{"d_model": 160, "n_experts": 32, "routed_scale": 2.5, "lr_router": 0.00171, "beta1": 0.95, "beta2": 0.99, "train_tokens": 337200000}
Below are experts of layer 7 (counted from 0) of a mixture-of-experts language model. Rows are named router (the router's row for the expert) and show model dimensions 0-159. Each number is 50 + 12 x the weight over its row's rms, rounded and kept within 0 to 99.
After each expert's rows: "comes before" lists some tokens at least twice as common just after its tokens as in all text. This comes from a sample of Wikipedia text that the model never trained on. Tokens count by the router's weight.

# expert 10
router:39 52 52 40 39 55 64 69 53 55 45 35 55 55 64 59 54 48 51 38 47 34 55 51 51 57 61 72 73 44 21 26 51 43 54 67 55 40 62 46 44 54 62 43 52 37 55 34 40 41 42 46 66 38 46 38 55 48 31 37 64 43 51 64 67 56 87 37 65 37 50 29 54 59 54 74 45 49 58 46 51 43 49 37 50 58 81 49 57 41 50 49 39 41 44 60 57 58 53 70 58 19 53 55 47 40 38 52 31 45 33 47 49 65 33 46 63 53 37 64 43 50 72 63 47 43 36 49 37 39 38 53 46 59 27 76 66 68 57 57 49 22 62 49 62 52 53 54 37 48 71 57 57 36 59 45 65 31 63 38
comes before: " the", " a", " to", " in", " his", " by"

# expert 4
router:57 58 44 64 56 30 57 53 43 57 57 49 24 49 40 53 48 29 58 52 57 56 57 42 51 36 42 49 31 50 64 57 74 45 54 75 49 42 49 41 32 36 46 49 37 41 53 24 47 60 47 58 46 64 40 37 59 38 46 54 55 60 63 35 51 43 59 31 46 30 51 49 62 44 52 52 67 51 56 50 53 36 48 33 48 53 45 49 49 62 70 35 57 11 41 58 39 19 50 60 45 63 44 55 57 42 34 45 45 49 55 44 51 35 51 34 37 45 48 78 58 63 56 45 56 56 49 77 31 47 59 55 59 68 40 51 48 64 61 85 51 50 81 81 42 57 45 28 34 66 54 48 39 61 33 50 39 39 55 61
comes before: "\n", "-", "|", " The", "1", "2"

# expert 3
router:43 65 49 37 45 33 56 45 30 66 57 38 41 75 54 52 40 68 53 68 60 32 51 42 58 28 57 61 32 32 47 34 47 46 52 58 32 50 54 52 39 59 43 44 38 46 79 32 49 53 55 49 53 64 53 52 70 46 40 59 42 66 49 39 41 57 44 46 63 43 73 40 56 70 44 54 69 65 64 47 35 57 52 45 40 54 34 58 56 26 47 51 35 32 51 74 59 38 74 72 53 50 61 41 50 43 49 71 52 56 54 41 63 44 20 37 58 29 56 64 32 37 54 43 61 51 61 57 34 38 60 55 60 38 38 51 61 48 47 73 46 41 71 74 45 46 35 60 47 38 67 31 53 63 51 35 65 42 46 60
comes before: "\n", " ", " The", " 0", " 1", " 2"

# expert 18
router:40 47 48 49 29 24 69 45 52 41 50 47 38 65 52 71 33 20 61 37 56 51 70 51 65 36 36 60 43 47 50 58 51 40 51 68 21 63 72 36 52 22 37 40 23 37 57 44 31 56 55 49 49 44 44 40 62 46 61 55 56 55 57 32 59 51 50 64 46 46 57 33 49 81 59 50 56 47 52 52 47 49 44 44 37 60 46 41 65 56 42 35 46 32 42 42 52 21 47 56 54 63 61 38 51 28 56 63 27 53 32 35 55 32 39 43 35 35 37 63 42 78 39 47 50 58 56 46 34 47 47 52 50 59 53 37 62 49 37 63 60 39 67 60 44 67 43 36 38 47 53 33 28 59 45 56 49 39 45 47
comes before: " |", " of", ".", ",", ";", ":"

# expert 5
router:46 48 44 46 55 48 45 50 72 61 62 42 60 77 46 53 52 59 57 52 46 42 55 50 33 25 63 64 35 56 46 50 57 33 69 50 51 32 51 58 33 42 54 49 32 26 52 35 46 56 49 61 51 60 28 42 60 25 51 61 64 71 60 40 56 50 32 38 60 51 60 18 61 49 69 66 58 48 47 42 40 54 57 50 36 46 52 43 49 50 45 43 58 38 36 54 45 35 52 56 55 52 42 47 71 29 44 64 44 49 41 45 73 35 39 45 45 43 44 81 25 42 37 50 59 29 47 74 32 47 41 57 67 49 39 54 71 64 38 58 64 47 82 74 48 58 52 50 25 57 53 38 53 56 66 51 36 45 52 47
comes before: " |", " ", " 0", " 1", " 2", " 3"

# expert 23
router:29 68 48 66 61 36 70 52 56 73 43 46 34 56 43 49 43 55 49 62 64 44 51 64 45 33 49 52 43 53 33 27 79 39 55 54 56 43 58 47 30 72 57 41 28 23 54 52 46 52 39 47 61 48 45 48 56 64 39 69 68 61 36 45 36 55 52 41 63 40 51 44 72 57 49 79 49 50 61 51 46 59 38 43 51 63 61 47 58 28 65 58 26 40 46 68 59 28 62 46 58 46 79 42 49 42 37 71 57 43 44 45 66 54 41 49 72 40 43 57 31 54 62 53 63 52 69 54 39 56 44 60 38 50 43 71 62 67 51 52 28 35 76 49 42 50 52 48 42 40 61 53 68 38 42 54 66 52 63 47
comes before: "\n", "|", "-", " ", "The", " a"

# expert 19
router:42 43 35 60 48 41 59 47 51 43 27 56 49 61 60 54 21 40 53 46 48 72 50 54 47 42 44 60 40 31 55 46 55 43 64 72 34 49 65 40 45 63 64 61 48 48 58 35 51 60 26 54 49 59 48 41 65 27 56 48 48 47 45 58 59 34 62 40 70 48 33 60 50 57 68 61 57 29 72 57 36 49 37 15 56 65 54 47 62 44 39 27 37 30 48 86 49 39 81 53 66 44 55 61 34 50 36 58 44 60 36 35 65 38 51 51 53 54 43 55 47 52 69 39 58 48 64 57 52 45 39 65 39 63 56 68 62 64 50 78 39 51 61 48 66 28 47 38 42 40 67 37 40 60 49 41 43 49 53 48
comes before: "\n", "-", " was", " The", " in", " is"

# expert 7
router:34 49 46 70 52 35 54 60 46 46 48 39 26 54 31 57 36 34 41 71 61 63 70 51 37 34 42 46 55 42 50 63 79 49 52 82 41 41 53 51 30 56 36 39 48 50 32 43 42 51 36 63 53 55 48 56 57 57 51 64 57 50 57 44 69 58 65 39 50 34 41 46 68 63 59 68 57 53 62 49 56 37 52 34 45 53 47 29 61 40 69 32 50 29 51 65 59 39 47 51 72 58 45 39 23 31 43 41 47 28 36 48 54 49 38 49 57 30 39 76 54 54 61 37 48 46 59 49 40 58 76 64 48 59 41 44 47 61 46 51 42 53 60 62 40 48 67 42 49 63 70 54 53 79 66 30 53 29 49 64
comes before: "\n", "-", "|", "The", " The", "="

# expert 27
router:36 50 47 48 42 51 61 43 32 42 34 48 39 77 57 54 42 55 56 33 57 36 58 59 20 36 53 58 38 42 47 38 59 30 56 77 54 40 49 41 46 53 59 49 56 32 65 07 49 57 33 46 56 51 35 49 65 54 45 40 32 51 61 55 48 46 65 46 72 42 52 31 57 43 43 46 63 33 62 39 40 49 33 40 66 51 49 42 46 43 61 31 45 33 44 64 60 53 49 77 57 56 54 38 46 52 36 47 38 44 28 42 44 61 49 59 49 42 28 56 31 59 51 40 52 48 49 52 50 26 46 52 65 48 40 47 58 76 51 65 62 29 50 58 60 55 42 45 22 53 61 46 57 84 56 40 56 63 70 42
comes before: " the", " a", " and", " he", " his", " which"

# expert 20
router:37 41 47 52 14 26 40 40 51 47 42 52 56 61 62 63 45 29 54 39 56 73 49 34 41 52 52 62 39 48 44 64 56 40 48 53 11 40 51 44 56 55 71 49 50 48 58 42 42 66 60 52 39 58 39 63 64 44 50 51 49 58 77 44 54 41 72 44 74 56 63 39 51 69 40 70 71 24 54 40 45 49 30 44 48 62 52 39 54 49 52 47 64 28 46 55 55 35 49 54 72 42 51 59 70 57 66 44 43 60 35 43 68 33 36 61 50 46 43 47 34 38 40 51 44 53 47 45 46 45 43 65 46 60 50 42 53 68 31 64 55 47 78 58 82 66 39 46 45 49 52 46 50 77 45 51 62 57 48 31
comes before: " of", " in", " and", ".", " to", ","

# expert 30
router:52 45 45 67 23 33 56 30 61 49 43 49 37 57 48 70 35 14 59 50 64 78 51 48 56 26 59 44 45 40 48 40 64 28 34 59 31 37 46 56 49 53 47 31 53 36 40 50 42 55 45 69 51 53 48 54 67 63 42 56 65 52 52 53 33 50 59 53 66 31 35 36 62 64 40 77 50 31 42 47 69 49 39 33 48 61 55 45 60 42 58 29 52 33 54 49 64 30 61 57 55 40 49 31 47 40 50 58 46 71 56 44 74 35 49 46 40 63 46 63 47 39 50 47 38 49 58 36 61 41 54 67 34 69 57 62 63 60 64 58 38 52 74 59 62 49 59 53 35 57 53 42 46 81 52 53 68 55 56 47
comes before: " of", "|", "-", " in", " to", "ing"